Below are experts of layer 3 (counted from 0) of a mixture-of-experts language model. Rows are named gate (a neuron's input weights, with its number), up (a neuron's input weights, with its number) and show model dimensions 160-239. Each number is 500 + 40 x the weight over its row's rms, rounded and kept within 0 to 999. Numbers have three digits each.
Before each expert's rows: a language model's description of what the expert responds to. This comes from a sample of Wikipedia text that the model never trained on.

# expert 39
It responds to: Definite article "the"
gate0:493521495498476514463446449519484486528547493531436494498561451518597427456546547444520590522519551497526465553425501483392502453575433489517559522454494578501509573527451471516450503505498457537509515481496521547407485472454509476484430584
up0:560455490446486532521513507532533430510519493491503438542555489539561560477491500513489434459498498544478457530512505421390535484471465502577547420582534533499547501561420465515607492464471466485519524570531547488501477556477560464506474509
gate1:533544518485496509501509510459481500513514496540524478512498497507533537479536520498579547520475546483544464555443472480570469502485438514539503552477478411547486533479520511510468497548527503467480441531490469523441505432536488473537551564
up1:564506550568487440562515453445533481459540481517488457430467539506525438486495507470472457466503461509470508522484549592520508513554601488488549480516585545468554564446496446540504425447505419514517505502511476407438465478505465537440454458
gate2:468534468504467492543549481488493507528565475440471465443591533519554501410537487533478449424492567559490568492499600504459533437474483527565503501515472440465511515487443490482475444561498408526468517535458469469511495520463531486473477446
up2:523459504493520525447447514492490512475474573570563472572457484441436523593461519474518543614530481449493453508567404506508473520511512555412458430523545544563467486499552481494504581468485586482543481508530519573514512432488467544477520588
gate3:532478529479536522455553502492484521491484529450477584446530551446532520469435480492536482466557469412461476571552571502466535479512490452548586432528519499479483502526488523425496537598458593485500552470548525485510577519500513484468502483
up3:515481600461552457520539457508465467522482577452479542442554556424581500479482524514472527432543453454454472578491589550476516557547468484509506439547544439425499530515556538441502484506474568464532535473531496470459533536509521513531516497
gate4:518489517500513576419487440505451474501521495446496460469601488520494476515603561529538529531498506546463497459525491520520453440568534457517460486507532470519518534497533520553496472595512477474526562575494436500527439478471491481567412467
up4:444525509484473445601512543483514457400427432512561524456480542422473526514428474493522474490438497430533503518489427494445560493512506511468528449493437545556501500470472513465486490421490457486515436431504487509483482425566481566513525525
gate5:516480528443490612422471443495552611486480477563416475557592473506538544478428463494518503419495474500510468471482526534479518460515460490534504515534508548445447471484454518489580497579432491469534489491519471535475471464509448470555463510
up5:521474546535530532526442514475520497529410574427564554559492430499502458512503498538498451508475528465515522404520540488522591466471532558450480508539470471395458481556505488436513470499503488517495440527464535609606499535486505448532535530

# expert 20
It responds to: Infobox field labels
gate0:473530583454555464452551517524562523459553504451480502546454502451523478449540533439553411497451424477490574483467511497508478510486480498477495492522564524513376499513530471524507508476532571514463463467513513500497456503490417458475460484
up0:453484461533457528502489531518494547465484523502478453488555557566488511568463474535473547538516490470506492546506511500484557460478522460492459512520435501476547548464499449474436445496528530514482486505419585480463557503535526477503571556
gate1:479427502484530476473475520446535579572562449534524484469501488496508494496557478527500445538487403531572432506529450555469410498533544523446483459575429471535564528526505565515532546499491483484508459584495530514477517491534492486526535525
up1:531556495539457516508498536535565516445503425496472536528522492497550480460494495514520473418497485471484551525481502508527548557471487461489560495461488506530507481450542480543441478474532481434544527493535421526531454484504465480535356531
gate2:471502502504446490490540492440471521485515434459465458531544443481528479505479535515518509500532519446520478435500547465435494463500535570533530549420516437541426550458552559438495484467514525426485460531463517416500538473503418488425543543
up2:483512539459531501511452509535531449566519529523509504527490543493420451491522458496529495541512515448491567504471566531583470494515502460481463426567411498449509518533450523507521502495511480445565432476495528485507563472546482438494516498
gate3:525472505511474547532511478600496504482491530467517600408518542482538435476525516507439469577563446484546526488478456451515526515485511512543514386508456486540463508493454527470477468485564518517520492478504591479550481485460561471479569479
up3:431518458439443522466537522531521501521527447511468476454409505530499537615453465470431475485467476479487478488508525481464535550518510507490473568493475505432515486488534383519540556480514623468561460475526471511453490573490545487474520523
gate4:512515507493481494433447476540522589454451450572430490542496525547554404536469470492480605493491476535527542504448474501489514470507497461510491476573512504522501560545511490561575450519512491558492486482461562474514483483519505502469439462
up4:533524503445496511555461496502434476538522503501537477504503510545465516475402533538483506454536495482508580486519502465496512513567468588522537455430419465482506483389513469495516517564479530442475549531516539483467447492556554480495488496
gate5:506500521475512461493549499485503518454523524551549479510443539495536532535573450494503486563518489472502545579488503575450483556586522466469490463486543508516415482440521402457435484496457486531461504538532540572521428505450487503527477483
up5:515493588523517530564484508513490506525541520542464464458523485561468592557475528530501424466501409438515459455523483457565493469452558486464501544499471489450532627562548516544491570453458491445507537513448514437498570460546502480531404521

# expert 23
It responds to: Latin-root word middles
gate0:482506578531459530471464503448506487556481488453582500459524508507490482489485504495536464563490510429556492464539520518481498494460499469483525477526541467569459479485481554559511481476466557547481513517421509446461533497566538463448524505
up0:520448524525533474485538473483539521513558483474431473568573500521537477545454524533469540504483500538443508434509475525466463482477545503499487443508571500487428470551518498470548503482568529557429525498447476505521564575506539530465483505
gate1:477522494512552508497475473577518387498497479542461426460548484494556502487529528470511495425516515472491500518521458544465531475513539565437540496552453503574498453539522489439510506478528479512468479481535566507484503533494426465557540452
up1:445488560488483502504448530461449426453529463492491403475545493518529511462557474503511563513517477489461469464539466545526590463470478503443484531563501490513461480498512507446478579431553529513471433515470463511451503438487516532552535518
gate2:508521459487497478596556538544553480461487604513539522476522476508551501514483547450524488464451533516507433469532497532482507482512466481504520494552525530509459590420410501488416504473537454542503510472509474444489470569466467473510519594
up2:521477545523527528464478439531549469451515491489482500530452487554586507395527499530470491519510463433524509561492510507520494477504454529448473517451444498529477507591522473458510537511522564507484500556492586454533495454495491515540488505
gate3:480459499477499577494496417488501579517430491462518494473508476510497506499499517425565487563486427498535446583488494525455490500569573491444496433517628532496520506497497583439520526542522464503415455568496469491491463402468497514510508514
up3:516433474495512468548486445478501560523480485443507521404492459539477546543485511448561560513454461471526440536509490494468499516547543555494491478521541527477488484522500476445481525572543509500424500501559477531507453439552488500518518528
gate4:541489544494479471530528554535526488505506448530434451557564508520539486460532509514466508480554512489540500490467421493542551546505490541483492486475574476480573492482543470442481567465444499459478552483538531522473520444455477556418450541
up4:504585454488484530484425473486511550462557573562571507587551530559524508506472473520474456558496504537508483500499531521448473575465442451537498495501485411537454441597475528505578499520600519505496472466460481470547516530492519510538475517
gate5:462514445513586497495482440527477485499474468472429537539516446488547544507462580484438572469544510461501534509529534557446490479521496516508562468461529461430566495479530524491548483432505499533458441475549497530505539487542476534506509522
up5:570589461497482414499548590441561512504529475493452474439480525505468486505524409493560418518511535501458533467476472474479454537487463451491508440581535580464463435556519516529517448526495426421528494513431575496545463491450477533540498482

# expert 29
It responds to: Consonant-cluster word pieces
gate0:534535537492488511409468490514438498521509454483517444422499410494504517468493484531439550451497470554561497450469477445470431484494487499508437475453493442547544507527439543536492547484541503503535549457519509537502509443484474552533575511
up0:496455418485399530457484518522552472502456508492399493533459500549588458529507467517555485510550425479466523392514487568415489458469448488521503509466463510446555436528496484576558452529519506489499499468444526410521526475518605493495467515
gate1:528511525479493512497537499470487481405438528437540505502496583538497498501466465541509509573524470596520456533455559486464485475507566520506472462437466415489488457545467492471487523495543504502506540552543479527555502508513508505550500503
up1:568418502527533589425530498422453464447463540474506473494486528477447612482418494523518501578507550559514481460472554491521524465513500531539434515511482389472491505523478494508464474534541454461484485540534494522546546579458513573568437522
gate2:466539533480529552545478430535471539519538508493499607440492538553483596506484532531387490490481506493546471581494500512625617521504501432499483513556435506555520519494592482508453456500494471419465428514569557474489483471494425468528509460
up2:476498496501522438565479504533480515483478443451453568458466590480523585444450465588625484535526556489471582497503522487522489508561455477485503491535521524572542439522509483446491532511478479463477470485430523466559508428501511478501454487
gate3:517527557465437528477495478556446504514561446455424501541522502519559520497572505482525514465568501471484492492542552525475540555487480477505523475562510470513542439545488539505509500584435465486474526381465492476493443466583438449545507457
up3:468462502533443536538411476490476541502516499552493449515512477533518459575503523502414491566478487505519468513491431521499517484469519504475521429472451449540527458514461504461557491436470498604469477526490534527475459534524553452484474455
gate4:540507542523454513482563496493489522518541484471524497476474518436517522421451446462494486503526549536560421540500519515545513531415490510507454490510446456554509521548552508521556526479543465453523574506436514463482548483479440497500482500
up4:493465463469482559474512490552457536507463500528552475507527457486499508533463553471441520472494546522457527422487441519508515464507510416484442586556534462430482489507487485474459480467575480555463511495523481488446541479532532551408598531
gate5:535440536496505512488515490571577549444446583418427472452491493491497472545495524455452457461485447459467530538476457451455505486520509482464505479506487506518502543506420521520467513568466486443452486520378499413484463487500522486512530555
up5:538575473451503443499574561499546458441500571522471527441524533555538519493429443474437526450496536540531475440429619489536480492583565480525479463566473509461493476482516522564505496541470516478531495455560471523447468448498499468475490484

# expert 28
It responds to: Topic nouns after the
gate0:572538555434515502473495506554466543544483412434508553492500493523472584467546539463520507429574550429557520492427477476505533489487505524488451461469516534459471555551489503549531489427490485498498565460517503549562566459525471516574508466
up0:547526570470528478478473494531506612546488476456520529459575557543468616480511533405535500449571568484521537464482508523533557488518489544476471449448490503472496501544522474451505450438464513511494552460493503508571551467513466532544462456
gate1:475487505488515498456425360518462546498476468481447439464496557448503449494533517539463529421550467507459483496518487503461454511474525576495406460494485546477546406547491538556475476486501493506515493483443538438543378502480547580474469497
up1:563562433544520468494576578459564488481520486530508510531547488457520517490497509525569433542501589454502502511465561531482526464531515428500567506480502508535478596513474495444474460531474443451529531499570505464553553529479438441543481557
gate2:451489492522565504483450523512489504544516501501573551495565476489516480495502500465522543555455509486572480511504491535507447489537508578494479516536387540434504482466482447582496449483490500476490496545543526492571570556540509564547527515
up2:534407470507528459527477511450532476489484491482570466475529523462578459521539471555441468481486460561435496464521492524489423429518486527466539522457496573416526522498512500530491500471527495501440492536479538432483517530451515455570594518
gate3:439505515467494485498480464525515569514499514523506470487447490495523508480524493530458507484509480577467467477515440565509469433531510550554420479501530573582460521540503433495561476532527447512497499501442481491472516532455515433471403521
up3:511460539493495512494477456513466439481470515512524523507528468492514493461547525503494509525590447477467479564428558518451486470465534477479475581506529527509489576525520541414475445585551513501559543493506512494502480540453526485508520579
gate4:462542499463494527548522487514488524540434515408509527439489429471434490500504521545517496530497552466509474581492523483455510463490509521572505493460508458489491475524532528523497506509502476425520514479489486433442479511477511521451486526
up4:466595539537496514485528528510502513477428553436552507449523423527508463529427480546520418508535520544502433527481448522551477493564472462500420511544491522468481536501522528549519529582493557445422482617462508461498457572525451522514522520
gate5:533450564431490483517530512483461542516494437536493523447442434545516581493450607425421493524441524429565513431501530493457557473468575490483544501477465538506501502518530526450518543503576549498466503478488535490442470515456470503490488470
up5:502571448534478514459445455531530444483408552516508465502544601452483431496555425529546520533564459553409492565452476487506427540499467471517496533500507452470460495470482493551470474493407478505534557486508461548542521491470505518500487521

# expert 17
It responds to: Vowel-ending foreign syllables
gate0:477524507455486535516502439481479506480487506460517500470453548495520539558495483452470441448474581470510482535425460488483536489502448534454488511461449540587478522460471456624508495514481421486468483422460475560557548529499535449524497470
up0:379532471503523468507556474466554473440537507435518464483463529497455532531488422447465469442572519514499521472501524479409429466432452586440455510525498519518540497443526501474452428493461510549529497535510498519452517465458491571496493485
gate1:439488541456516539512498465423501532490440461497483434530468489494490537427475455555542528494447527581483557578507518503467485494467446467495450447413479499438483568492480532530471457550449530562522543487456499559572449530487466516483464514
up1:488512487511486485487455511507511539479460539535541493508541524477533560549466426469487486560546466492492485469616519464510532484428543533540513459522443485528559451598525518537496482454558529539513441496391440476486417476485487485499441568
gate2:514520465505462485603483484533512495472591541528535486454489541512520491463488470464471469508477544510391523576487526449519527465502481503460531481487522544455453466520488412559517581534551549566458415510448533453462490464455484494476476505
up2:532536511560530501511480503472447520448478436471556462520511426395493513515490470570476488496534447538632519526470464459488560486502544546477497497500478507513517539531543555449523518495451485491522509507451445445539507484487598484518521507
gate3:492544453481558517464460513506560488482566459548518449565522445442486513514482528422456542496505505532545538487465470487493396531521550482491459598462561525468377439559499584480510500536540538490461447470484551427474531500513498468470520513
up3:464538500414499585478474540476450551516583445477525501530520544504522514513468538521530459515488510501535516496471561470501542523466549494526515552493496463440453565553446529467485499511495445546534465498440545418525523516448536563446430428
gate4:536545524532482474522506578595543467516516494486452526515504552476517454432527484455492530462475548449470534447521517424437500500511610504507510503513529426494525451498467492507465505495556453489464530556494554515495519504457486613512516563
up4:489380563422518490431481406420486561501506495533521478452426529450461574536493499473485502474567510543485480478488493537484532509434476531473468554556459542498537506467508482515566524527513553506524456461499520496459474449585528426515506503
gate5:449514542563563502477514512552432479557531501480529524409509465470502522513506478506444493520482566529476464602549484462439518468510519469458512484469459402475528516484588455484504449489537502519490539495470520446409511522473533508483581496
up5:475443485511458517557598544506469456517523534527475442523495497560557468515508449522514496491488451595441466466487535492535435548456539466575546466527550556464518412534499531497579516571509404463527415503466561556489453490499535473483437505

# expert 35
It responds to: Commas
gate1:536550485570554496549552436485560543460462536524536444460461499448493498461456551567522577529581482401473463538494472518540526507441549477554494465593527487509447495440471462434496480443437473477477528506476519483422547477539478537495500506
up1:451437458449497497531494535480478423520579420511512543522522518555482535508556469419501472489527561577512511465491566505482523475523494539500553521401511475492534432521586457570528558561525487496562486483472515539547454496511592439495501513
gate2:500477496418517533505528474500476433485457544417507482458510548502469420510523461452521468534540502544554527487476421485521492567433443442532508426569523509512540505442475449505480522490505545534516525455453506507506443499495452502446488548
up2:472519516579501477447517525505526536520533478535479543510432459505471553490531538531499551465454502461407501518552577508513484442544583539435505522395411503525534502509544546502552487545490458429487463488567512443434542522487569560530576458
gate3:542492487511569466479531491543537468474438431518528518512507476559528557496529573557466517490487463462470459469538500586544476477524401532584579566517481515472471538427497416440531504505504472563528488529551541466494488446517448525477531435
up3:495527480521482515505568485469441517459474515429468466517486493509507508538548380488528480490516499529575490548478564425473544550512536464487510471490512465500488492548492516483535514466522503464428495452488462538514466516509503567514500599
gate4:555507540441490551409570501469420478532457511433500557421520472488487441535440493491550419527497510549531482481505482470478473503571565487433573418440420532509590457510474454446466526504485525495551557508511463499470517523481468455564440470
up4:579586525499515451521465497469521483518537462436560501522473525529532515488499494450508481458495552489510527463432454456454542450387502509502548480577506465481455468566572525536512424507498543424472475504492540506497511476491537530542522499
gate5:490460523482557475472503495486443475485504523509566548512495520575454524522456440480515513481508491428475521470500511513514471538523410495575537479517533530525501486554486568526518596514426503480538521567459513540496446490528511469497535541
up5:486555480471468498515454445541535491479550496499493452457574470454551513492494537508475507530436502485528484582552480520533511507460599520435489444496468503511542579462525488473578443484604554521518528473515498463416604512521549567526427502
gate6:525440461447460484476560536430482399503440502506418499500510473522518509550483473527562440454476549465480501527512563538549545477544487543543482452503455559452518542523451534514500514537454473489524514544595495532555497543524538521546475529
up6:548495558492521539508540485504493491499481522497443581520531489506546486467511507443489503508380482507584526512589521469541542432532514445558559540459573577489563448541475542485457462522452511543472484580514560543430467514544498540532455500

# expert 32
It responds to: Nationality and place names
gate0:485437403439474502512512419587471405428496511491537502494523476500546501521479536550502486467490445505566471498469478539453519599510510511525597562454456489561568491521505465464455559416517553501514493563512419489450505505551494563507474535
up0:546474528501497552466485441507564454483454452455485485504465467621542458517475523415525518506473466514489512499487583498518508502525428488472515558553456468519449561464485539525554463459534496522433486462467540492562531532598550507531417534
gate1:490542506438475498490441513481574498506448554542457572549466442584461587545505481536525551481512426506479482449538561495553521434493537509450525531570434429520550479468485482507576525477460434571503519496436459558560496580486478517556458467
up1:511559461481480498453467420520588522453498517512507578502411523501495502460519443514478514446459490514507494374520539516510464510459549550517562530546475510525544467587477541492491483552497459497485519491507576531492545456644483493502543488
gate2:484438385474498499498479575514524514483478425492493502498484479412509564473461527439457531543489439524465447545511509475544545513525501546479461518464505494435484462529458547522498568458430524477542476558517486525463543549511532525497496480
up2:478520528480520428466458501488525478463520440542519533481493533429483518451518440549549514481473512512459467482487519518542482492488519559568519490556504477454524457532441587540482559486502424545515547553453454542495518541488491487497480498
gate3:445511545485534505539522480541474425490481506497572503498503520515460506477553492543488422453537525551563541496551581450508459525441463520455513506462495582479456494457451445480531440479567555487511474480491503444490501511493528524417415469
up3:540473539524481479503476497521498477429455463417581531517454581525462530484528459505484483437522513515502491526459460487415539598494436479481486460522478535555549442501583461457524458489518498470507475447537520500455480538514546513481429498
gate4:482427493532490511482498464489618499445547437519494526450539459504555516488586530512501511447496538587504512513509524475551571446533501469472541547470532482487500531466529569510448492511516461536464490456607508509441498541444466525532468534
up4:507476477506450519499501513480535474484482473486499487485501523529507602532583509497556571462465532445497558521492517486578504457481524531501513527489469471502564543446465460479434404473546542569567430462533485509484453487405454496474452563
gate5:525499457463500475510455505488507538522529487576458560546537608476580525480490484490448525539457464446451491468490556479509485486447500475526499518462493482531471394444532395557416471523562472508424501495486516472442534550494548514493510491
up5:508487527492492539538409478537516536535520535561416549562506593430528510560511536472507435536488460520468437469535484506576512497462496496439518500549555463448537484511513447529473527517513518553494476545472547532395582542442535484495498457

# expert 33
It responds to: Line breaks before tables
gate1:477511514494531481486525447595492474465443553500416424533470436470515500573468428576478515481470617507466491559512481458453510513530473476448554572477417504530489472527484481528565543531525477502537466495501492506477500528545470537473475546
up1:494456508483490496439599493566497455457504563536412447482536458484531512588494458598536564456472571461473436523512473473422513490494537469494519526547465466508493505527403485552518536526546466471567525498517502508510450512564505573498506577
gate2:511574478530535479598444473458460527435493519543510466547500474468462471542503595570452505429443444599548508501540509500493539486518520524537536462507511379535468508382537510434566451512450442506506544436508536452404479489459531539524474448
up2:485425521482481549445562497473528431523481518467488554486494475490494505473510473444549518499545525443443463525486499501495433533513455418516475486526495604471495488598487483542479511505549576464486467543497445527579514528541467449446532533
gate3:520521531519465541454515461506461606478504578436455517573459451448478541477467435535492519522503522484470472589522494604506551531502475476516519477504447476489536469495449539492416482509461483544511487443518474507540475536558503474482515535
up3:509497489557488501485491448443478589526513569467439503575455461466438521484498405519490508514521540476494500521499462599540556474542506472544505489470472494502536506506434550459407509509466483517513457470539465494522481595584496487464546506
gate4:449496604521507487556472469370533564512520513459500436452503505523503420471437490402540483446526432495500486489513599512462547455584487480483457518519568519471485536558570503496512486473473518581480410475457478524565464524537502541493524448
up4:557524406517551501428517504553489466449501465516486543569492494502497581536561537580497491552488510526504545512484413489534463550438472500514483493496464483498488509471421527538505475494487423439538553511507559495437512512444494437548463555
gate5:556515466532540536520422554511456559469455468439509500498462490450467498497552449539545489474590519475552492548509578500484482531432522506428525545479501454503459541510499539478497528572495466587532444524510533524474425461516476426462524559
up5:485443518483436505518583452526478455522493525467515502535405463488507485424460533426412454539403493566498548517487483473504567478510539476529555375517562499494522438477428555493547513451544476481510497414487485467509616483553519550554472467
gate6:539432483490516526532483529493473441443467462508509525498528523529491441494483542479534438558491545447487544511423543507475547442445480486484484505428479492506531492465500509532453540419409501481455484565511495410484522497534511510555443528
up6:503559486486453500500555474516575555449467512559468477504468461543460575499508525504448600405501453523525489535526456468553495535520513533466528510574515515522482474577482522455518471544559481507498502463510520525497536535490478438404552483

# expert 30
It responds to: Determiners and ordinals
gate0:481523580432496520504434456490467489454580490461571505491468503488506540562448530464568490507459516443595514472462504482558483488469535479492425486416534504464520528470575468478479494478512491595563459461436483560487547502431455533493564523
up0:404508529517494492428494538532500574526434516481464542542597526519567553530419499441488484533513501439517563390572489520483523489484499441540492545532476503474454495493425524507449498590539531498516501509490510421521410530503512446490481471
gate1:491510492441606420481529497488524482494516482512473541557464443430568454406524481532504540469541514522511453523509468569502541504552487490497504518418430467518510501510513519504465476481455531500558511428477472486553503461511518494454480471
up1:517459518533507492509472410497489508508527475509441452609483562514438482493424551528480451515501495460503513534477493425493547517493535506526533505438495480488404483493458535512550518500560442514495523567482555525554500510493487492568584530
gate2:535515575506523487518467510489514395556465515579488485487496479465472521479561410534457495449549462478578472519483456542529488467440475492503468559572498434541565502504527447427473461526534528493557532536511577483480437532509475473517490485
up2:512484551502460497553478512484508387532481502564496494533513520452503498501534414538463468448495461476525453479503468538554503462459536452495455552598531461555580538483523480475428475516559541482571508542495581467470472468471582435500494457
gate3:514477394563473488492453460496589475484510438489502513492599535383510480525512497507525460496447544463581476486555486506453475563512601482491502562507345514490503547430459479543526414472485441522427527479441529493518530515535511494505555525
up3:510455502566555544496487543516480523526490469478543520425537510490597471451491504489555479505421534466550444442505471547586507556496457533507486539594494490497522520511520549486535423492524493476535495453503463469494502502450473500517445526
gate4:415467499521572514523457480494492476557432521516420545574503524483482489453553483472505569520525545467543495528422509535531576475513486516560558509492556503566548568460459462403481475497518473525528471524382483464520509601536526496489482499
up4:538471510528419461518522522501558445534550516459528499511496524500519495550529494625507444476520499522491530472488532498504515457479572512538466522528471441491525475495470420529504489447546486582551499556530506501557465447460500491535530527
gate5:515533511491524491539492507529428492482408571461551431457447449528512480480515548467492549515540461570447526454457437510480469581481520498518550473538505478472444516491527468473507491505479567513538566485444578540563432512452491500443537486
up5:479488444497511447478480499504577512505562425505490549517503531524457524561478441511515448433425542467495473508479568551513520469563534494470479465504561504524529443478413537522576549506523495462500474520578482461467540438534505516457520529

# expert 19
It responds to: Foreign script bytes
gate0:470573452506445477413540492526490503494461607524546452416497500455551526509518521539495537502519570549542563478539501452457530488489467443491461434580594495488538545494470445474457514527476546470490539532463489508552450447543475464471592462
up0:464511482458545471540427532511484537509522396503501518476520427418405538511416512564486493512475471490549484480518490511429436495481507541426428397516528505544497499505461475509624474508497535527427485488435525549503480530538539563545476426
gate1:537475448505494494388514491549555525521541428452514522488489494570465518529491420473482484496498515489482473459469502563525563483541493573499500429517442542463566510484538460511474485501530551500474507498548520434452553441520517472464547491
up1:508486548519485471510496448496524460529469574586467479541517490522506519516532516528547473488441498473473524535471519455540514490521454548488542505570512439501445519523464500460617519549450510529527561531542536404529511523479511542487575474
gate2:519489439505506464474447494466517489551482453484529494554482534482579547486438510491580537494480509475490492523484514483467452476517451456508448564432548481508459527442445475464516476493501379498483445449546496546431470507514568511525501472
up2:520508483570490529492504487447486535460423464483511556500422538418518549528478514465482493500529519472503522529588507428526484450482469519496466511517547487557487540555425476546563455492490488476515462507461510456486483414429509475494435516
gate3:458551495492514499491541523506511491459494552544391566525470516419515480554513526510562512505485502467515570412520463551561475529521421471538464444479504469462453395483471476492470455416440522517552482511526548490575533526561487558521495481
up3:451494448489494538491507455506513493552482501480459492479525468469426489501487526433602493544538539532496491554499454474490456444534485450541508439515405453510544557505467428506536516512404463477522509527468466477526583468459545483515472449
gate4:525473542447531500524535506554507520490504497524490504514409521482457523541525520539487483456479548537514515475520516518518537483518521480538513506544536494465548501478544464530558474591498493503484471480478522480593584528512555470629503512
up4:511527494456514554453519471488507575555428413519442523524516451479429521488549481486477522466520439547587553515491460510415426532597474553452531522456495453444543507435474525501452499461461489463424467540531463467555474436526484418524549420
gate5:515505506475458506545530457526558518468456466440551559489553475448587516494574460435526519505473481383405502507531474455473476466420543573568506515479532479513526520490412494543506526485502475467469479541537460520474502515484470447515507456
up5:508514497509517545509478525502523500444552483440446496411475456477453548520466480441520542573518517514424541500478466419511455551499489563510577477485505463507486500496468508470468543503525533526498444507495469510496559463553454519423508513

# expert 12
It responds to: Section heading markup
gate0:533482564514513464495524530468481426443551485444522557453449473542458540537555424499467524510477414508477501547426444398492488486466510461495516544514477486398463517490447528492494511467516463547470495485532515551454577472429536500458500475
up0:480504488471495489418480506528454519590520548453490467580592547445555508481455535472552522589463527475497487497546552547513487496547445513507542531494528467550561497502579491479499497532492550488476531483481427511498498557543525466460525513
gate1:480496519483440495468444574524488439565487490513526564486536472528559510590590527488502539471474452412520444545504459487555491442546509464477498551507515454485508580421487516436543487452456412584544515477461470510454536533533525497463443494
up1:509575557575546524512490473437511538449510517484581515558469550533463433452437500501479539479485520561532525461503544523521545513434463498449547525534484530518429498487507514596528467479503526426441481523493538503506550482464539472580491553
gate2:452495538494538509508471488469511484514514457543508511521488458538605465483507548530517442440463480571534518535491485459480524507513428522439545519561528511501501496468477486541484432462486499502450579460431608482526535509544470617438443529
up2:520545480471489566467505526490487474525553437494559472488507421522454488513536534453505463446483541526532491556489479442512494499552432513403500480517523481582455506463444513556498489417504492482457534510459481441515505560531479542517464560
gate3:511501478449533430570568470431498441469562460444499481546532508466526532517498507498448512447495495492433495529475475532515552498470456453545562486535516516535536481473480480465533566522491455588533494544492559440490499559521486504534521583
up3:509392506498411521468524492469538479528475561489486509563490480429511476529453496430526509527519452437419480474543492557483516504495487537535481568465512441474515491510574536462479458593423498538468438507505474466550543528470458487446439524
gate4:534616587489475455481552453498501491462473458501461516506492491513479519524496405521466519525511584472464475508500481520518496531501448436540473464578493525518599509468471491437514464482484521481535489503492441563584476540473482527530552498
up4:481486606540518510512547451466513486456548481511420528490547497535483594489509445487578495481473556480552436523488487534590434518455401465500460464523495507544458455470446485460418496417477489494506473467479478451522496497425551485429537468
gate5:458547486463462475507484444479499507485552532439545557438564551450544499492508475493529460522505504542539509504514473529478503538487450544461512444530519466463551516602551447487589520487505487470485548563440514456480463446504503535550533553
up5:446509513522525498470512460491445508537514529537485476516462552559484436591466462562511462484515487498518556532511519450448488558377509486467519552532472517552547502579582467530477412510539500512543490500449507491556532500498507506457492545